Experts of a small language model: 6019 steps.
Below are experts of layer 3 (counted from 0) of a mixture-of-experts language model. Rows are named router (the router's row for the expert), up (a neuron's input weights, with its number), down (a neuron's output weights, with its number) and show model dimensions 0-191. Each number is 200 + 40 x the weight over its row's rms, rounded and kept within 0 to 999.
Before each expert's rows: a language model's description of what the expert responds to; "comes before" lists some tokens at least twice as common just after its tokens as in all text. This comes from a sample of Wikipedia text that the model never trained on. Tokens count by the router's weight.

# expert 19
What it handles: Digit groups within larger numbers, such as the 000 of thousands, decimals, coordinates and table statistics, plus the words million, billion, dollars.
comes before: " |", "%", ".", "″", "°", " m"
router,178,237,234,229,161,206,303,198,251,152,212,216,229,206,176,185,221,208,212,238,229,215,161,182,198,226,130,138,229,144,188,196,225,204,196,201,140,222,176,195,110,228,197,252,208,204,221,216,231,122,205,223,110,187,172,276,257,211,237,184,176,235,246,226,220,196,219,190,173,145,170,264,244,203,228,231,154,153,240,176,211,215,159,204,286,164,205,234,204,256,176,234,276,177,161,185,237,125,263,132,213,186,202,230,182,139,164,256,252,191,220,276,122,158,246,166,200,231,230,157,231,254,180,257,238,151,181,248,195,180,240,231,187,221,315,171,196,162,185,135,212,271,240,163,135,180,143,259,205,216,166,214,157,184,168,173,199,182,163,258,198,141,178,168,99,173,215,144,225,208,199,260,161,146,236,236,242,208,240,213,258,242,137,219,225,196,175,129,208,249,211,239
up0,178,287,176,273,215,209,205,238,173,124,240,210,181,203,95,249,163,254,202,230,166,195,216,217,192,228,133,119,210,254,202,178,149,215,234,212,137,161,223,187,266,172,188,177,185,222,241,138,198,185,232,207,257,281,186,203,240,200,183,233,135,174,215,198,195,213,288,182,173,228,255,170,155,167,127,162,244,165,272,219,252,212,211,176,253,219,213,194,220,208,218,266,254,196,245,188,270,227,155,209,235,195,221,228,220,238,212,154,147,249,200,147,209,263,232,233,180,177,213,150,158,197,151,171,222,268,174,207,158,219,303,223,199,122,175,164,212,214,241,231,219,196,136,170,159,230,185,168,207,176,214,134,288,251,179,121,188,209,156,229,177,202,172,228,266,167,246,129,186,240,207,130,244,209,170,222,229,107,211,179,201,184,240,183,233,248,196,145,106,190,160,222
down0,232,174,224,182,202,193,169,211,188,260,168,215,231,170,177,287,169,257,197,225,276,276,171,214,145,74,234,213,174,215,202,180,192,200,203,233,241,174,113,217,220,308,173,216,207,206,237,197,228,189,218,183,197,180,165,190,153,204,183,292,205,211,169,164,168,257,279,228,232,203,180,212,175,93,185,176,214,239,222,144,225,186,190,243,147,224,209,214,182,155,151,192,287,153,138,220,138,228,199,196,180,188,210,213,243,236,271,296,155,156,210,257,167,159,243,197,222,249,170,165,192,180,255,204,201,172,146,208,202,216,165,232,110,230,174,227,172,221,218,248,242,173,241,262,186,141,294,309,212,222,191,255,223,192,161,245,212,227,238,252,242,188,221,199,180,162,208,144,149,245,158,248,167,201,202,140,175,128,218,157,190,194,175,173,191,160,117,198,153,198,178,183
up1,184,227,157,166,295,205,182,206,193,198,151,192,168,220,209,246,188,263,168,161,298,237,241,228,149,170,219,219,209,210,254,216,190,205,202,97,190,190,220,100,156,194,190,222,185,203,157,210,177,183,136,213,220,151,250,209,264,290,131,224,191,162,197,161,231,218,219,182,225,154,204,324,204,219,222,195,266,245,207,217,268,201,245,222,102,183,202,187,218,220,162,215,148,177,148,217,185,162,175,222,176,258,145,257,198,88,141,189,200,104,265,219,212,249,128,182,245,229,207,179,104,220,215,207,170,231,188,185,222,284,189,171,180,251,129,120,202,188,193,220,222,225,200,203,168,159,231,214,156,203,242,242,235,203,272,259,264,197,217,189,217,176,173,225,171,160,198,218,149,182,230,180,190,236,206,169,246,172,235,240,266,170,200,203,188,234,166,184,175,237,170,282
down1,188,169,147,159,183,159,196,183,176,213,170,300,242,215,199,166,126,162,231,167,142,180,162,204,203,231,219,238,249,214,215,174,179,111,121,248,206,200,201,195,247,209,234,222,171,166,133,211,166,221,202,271,181,338,198,220,231,217,179,180,201,171,208,197,185,165,251,139,208,254,171,178,172,172,149,203,236,158,212,233,139,228,245,251,202,205,203,203,211,166,138,181,181,203,215,173,173,184,295,305,177,227,142,219,142,238,209,175,200,259,191,224,195,197,226,203,152,214,206,168,279,223,179,261,192,229,232,201,147,195,252,255,175,168,113,248,216,232,210,297,249,185,250,248,202,227,150,157,269,175,276,136,178,233,248,137,210,224,257,169,227,152,173,215,211,208,169,270,240,186,167,174,239,246,167,156,180,235,132,158,222,151,152,151,171,221,185,176,262,144,175,236
up2,141,215,187,145,219,122,254,190,158,136,189,211,272,159,169,191,228,196,222,219,188,288,220,185,216,212,243,192,137,212,255,195,198,169,215,204,234,218,249,177,196,174,194,255,179,168,168,233,249,249,193,186,110,223,242,196,177,250,172,216,220,184,200,182,260,133,181,185,204,172,180,184,174,178,159,199,221,283,262,202,183,173,189,243,177,229,218,83,248,248,224,189,214,173,155,197,183,148,208,154,232,223,298,250,269,210,190,183,107,276,179,237,169,186,113,252,232,195,190,188,235,267,180,228,185,209,297,191,252,224,215,225,217,199,173,209,222,166,173,200,223,179,115,246,219,289,227,204,216,216,243,193,190,228,171,193,268,218,208,151,217,222,227,111,142,188,120,184,233,260,242,162,187,134,109,238,144,235,216,211,297,191,177,242,161,191,177,167,235,174,206,237
down2,187,161,217,213,209,270,196,229,258,200,156,193,151,224,264,182,280,263,116,203,169,216,176,278,193,226,257,186,215,227,180,199,223,183,118,209,199,199,170,142,127,210,207,178,209,255,248,205,106,200,142,266,193,196,152,91,252,109,192,223,169,207,189,137,147,235,191,217,183,246,184,156,283,242,207,177,191,178,188,267,183,245,219,189,312,280,148,272,197,158,226,195,214,178,166,323,166,211,159,176,175,223,171,192,196,200,216,194,132,188,205,134,154,270,217,170,193,169,257,231,151,160,224,221,205,192,194,202,251,215,206,229,244,232,193,200,159,158,211,196,207,185,196,173,264,180,244,171,282,230,113,186,176,165,257,219,202,153,213,232,211,203,210,271,211,222,206,165,124,172,158,223,204,199,243,233,255,170,198,234,197,199,156,158,229,188,218,218,197,183,282,225
up3,126,169,198,228,217,180,244,208,220,181,180,199,210,263,251,228,163,156,136,238,205,148,134,203,229,156,222,211,105,194,176,250,224,137,229,292,130,203,196,213,130,170,235,197,195,200,272,162,227,199,228,168,227,250,258,251,137,233,224,151,218,195,227,169,160,229,161,281,152,163,192,243,262,247,207,185,146,169,169,111,97,147,252,239,243,195,231,135,222,245,216,167,178,275,149,170,231,120,195,204,226,255,152,147,277,212,131,230,209,273,143,259,149,192,190,181,226,178,201,205,215,210,252,186,185,227,203,211,223,198,224,207,253,182,181,241,201,241,175,190,188,227,215,235,151,196,213,228,201,222,206,202,258,180,165,225,172,230,261,233,151,194,178,204,130,197,224,184,160,256,251,169,129,204,250,267,128,184,179,233,245,223,169,204,206,187,161,241,275,210,137,169
down3,164,149,234,181,219,188,205,199,233,197,232,185,273,157,240,246,228,159,204,135,211,242,250,203,171,208,146,183,233,229,177,165,196,243,181,237,246,149,209,149,179,215,172,228,216,209,207,186,149,156,151,253,144,149,148,195,211,195,220,275,304,206,209,154,287,160,201,205,265,213,227,190,195,189,169,272,321,185,203,243,254,222,174,193,196,237,271,298,114,241,188,156,180,207,219,198,147,150,150,191,116,143,191,171,195,216,218,188,248,203,267,169,207,141,186,141,174,253,230,263,142,242,132,239,240,159,143,180,150,230,161,166,173,165,195,157,206,228,187,203,185,146,219,211,158,188,170,226,183,205,226,235,204,243,261,172,238,170,187,160,188,228,243,193,179,161,237,180,225,210,118,129,237,283,230,221,263,248,203,178,149,243,192,185,154,274,195,197,159,176,277,178
up4,167,173,221,111,130,170,140,238,253,246,204,170,193,226,151,251,160,251,105,131,138,281,296,270,167,219,220,217,236,208,271,179,215,222,151,186,184,225,246,215,185,204,207,157,251,218,238,177,252,248,199,149,210,204,225,181,156,159,205,187,239,234,205,192,210,182,221,229,223,177,199,242,237,167,191,204,215,188,219,167,193,232,253,202,197,234,142,117,167,219,224,179,162,180,219,133,219,186,152,128,257,214,195,166,207,116,214,229,221,203,176,215,194,266,293,236,243,216,209,208,219,169,162,250,211,178,183,211,192,100,202,186,155,205,212,145,193,256,133,275,174,167,116,232,219,143,286,217,216,199,250,228,155,173,200,258,231,299,209,190,196,168,147,142,146,184,156,153,243,201,213,205,296,154,219,190,142,210,215,191,158,240,236,187,231,198,223,210,222,126,218,186
down4,210,189,164,190,169,106,248,151,205,250,216,126,215,165,233,217,187,203,125,220,174,235,158,189,182,180,247,214,119,190,229,152,219,223,240,243,251,186,237,230,211,226,138,217,184,224,159,176,264,257,232,173,237,182,220,145,272,216,191,217,228,213,209,202,269,176,212,259,197,151,163,219,195,252,253,169,253,200,183,192,146,268,208,212,167,223,174,224,201,230,214,276,236,207,189,218,205,272,223,230,149,112,230,118,163,193,186,250,105,163,176,199,103,147,262,190,184,166,167,224,242,165,226,136,275,237,198,141,219,181,169,170,149,269,247,120,192,228,178,202,239,177,185,286,235,205,263,270,185,240,241,207,195,162,164,125,135,114,163,138,202,265,179,234,208,193,216,176,204,195,195,176,218,211,214,212,271,188,200,149,221,163,126,237,191,223,195,139,237,198,177,214
up5,144,167,203,246,214,221,237,190,147,239,245,139,181,258,217,241,152,229,185,223,236,257,136,157,210,220,210,204,153,190,222,156,189,158,108,220,151,227,211,244,203,224,232,177,227,196,215,228,206,60,174,107,186,219,213,305,186,164,248,161,161,143,155,179,197,248,185,232,236,201,172,162,185,200,199,236,219,184,192,195,240,198,161,219,226,142,154,147,227,243,236,246,200,227,198,209,106,206,150,95,241,202,230,156,187,136,224,186,198,301,159,205,262,182,201,198,189,225,259,230,148,164,94,175,201,250,191,264,189,181,264,282,178,201,219,236,205,220,199,239,185,179,158,217,164,198,155,236,191,216,194,166,216,196,195,210,234,242,298,221,167,189,137,235,192,194,198,207,154,170,182,171,256,284,223,231,227,233,162,147,213,219,234,201,181,121,232,196,256,216,278,164
down5,151,207,191,256,247,215,251,158,234,151,186,195,148,227,183,147,166,204,225,245,235,271,235,180,120,142,241,232,163,147,243,190,168,182,181,231,198,201,166,163,186,154,183,226,211,220,214,189,180,193,289,233,128,122,214,220,232,210,186,186,263,222,220,207,258,223,201,277,142,224,245,213,211,306,153,191,236,164,168,172,220,231,245,225,210,165,167,134,216,215,160,212,264,247,252,269,130,233,205,217,166,219,195,211,181,298,244,213,210,207,181,241,141,167,232,191,175,193,199,261,220,213,179,169,128,185,275,222,181,203,98,140,170,161,192,176,152,121,177,169,249,222,251,210,253,159,244,208,175,215,96,192,238,166,196,164,176,262,172,233,194,207,249,187,213,115,180,119,204,227,187,195,188,168,178,242,139,217,218,210,188,154,218,270,203,253,210,188,97,168,189,227
up6,204,231,174,237,266,195,235,253,184,187,205,156,155,250,227,172,238,162,116,197,255,200,213,159,196,263,151,176,174,143,223,181,102,235,269,228,210,259,168,195,172,166,192,175,288,98,116,179,166,142,238,248,188,243,206,212,189,163,158,127,209,197,217,196,217,167,214,169,239,176,227,292,231,209,185,175,173,199,205,178,244,204,212,174,180,134,192,239,248,222,252,271,212,174,201,122,256,198,201,176,196,131,151,241,111,270,244,223,255,160,186,144,179,180,196,186,191,257,214,222,211,256,235,229,225,170,240,265,186,234,197,232,209,225,208,182,172,271,223,173,246,188,232,196,210,184,219,225,223,207,215,190,271,227,213,257,186,177,241,170,253,187,173,181,163,204,119,222,165,230,188,186,123,220,284,208,229,238,221,165,240,218,96,180,130,248,139,143,253,217,244,161
down6,205,236,200,238,167,179,215,169,190,79,259,158,190,246,202,180,212,125,229,231,154,241,145,212,227,159,109,265,290,250,195,173,132,213,119,198,217,187,175,191,245,240,256,244,155,173,205,250,277,167,167,132,129,226,162,224,207,215,282,177,219,189,209,190,187,191,109,245,223,221,224,221,253,206,241,192,126,190,256,176,201,185,229,219,134,224,198,154,221,213,133,203,270,195,233,159,266,281,156,189,174,254,192,179,183,200,187,220,186,216,180,294,249,197,161,211,173,176,185,213,231,172,174,115,192,160,170,163,208,174,206,191,213,218,198,197,223,207,258,268,193,198,213,179,205,211,118,206,159,192,268,206,174,184,227,191,276,252,218,191,239,245,197,155,167,212,192,224,216,206,217,244,190,229,230,238,208,148,180,209,151,283,165,237,188,156,197,177,220,100,101,252
up7,132,221,153,250,167,196,230,218,265,247,128,230,227,156,218,210,201,212,269,197,199,215,206,278,139,206,173,184,160,125,225,256,153,232,208,179,219,217,158,205,191,183,154,130,219,202,248,212,229,289,194,215,153,212,250,191,217,227,207,220,157,216,249,119,265,183,171,190,182,178,151,280,165,169,149,210,208,213,232,180,169,159,195,215,222,209,257,200,241,188,188,179,142,154,195,194,223,175,261,240,223,163,187,225,265,222,187,236,291,272,204,108,197,247,163,184,224,198,221,258,279,158,128,165,226,174,175,232,265,152,206,173,122,215,251,170,199,231,250,151,205,189,185,207,254,180,151,232,255,241,186,221,187,151,178,240,242,218,199,186,232,173,208,196,177,227,153,252,202,146,310,109,205,184,127,185,199,213,149,247,202,167,224,135,103,181,190,218,240,265,185,139
down7,205,150,209,272,140,234,199,207,246,144,228,228,218,233,170,235,285,148,169,188,159,158,183,177,261,255,131,135,164,198,198,176,206,170,208,274,226,177,253,197,148,193,222,191,248,187,158,264,129,259,263,219,181,156,198,158,189,147,203,168,232,208,140,225,131,260,245,161,241,201,233,259,206,217,280,191,185,146,186,237,122,218,209,187,173,171,122,232,186,209,196,210,244,169,260,224,174,182,148,171,241,198,170,195,266,163,247,155,189,217,195,238,166,199,243,214,214,130,175,176,157,170,187,284,176,203,223,233,189,243,187,249,302,138,206,282,190,170,132,257,216,235,180,147,134,186,180,149,131,202,232,194,184,182,232,173,219,152,170,140,202,217,194,237,213,168,217,219,249,200,133,199,237,183,236,241,243,272,196,282,210,161,280,164,203,160,247,165,159,247,229,203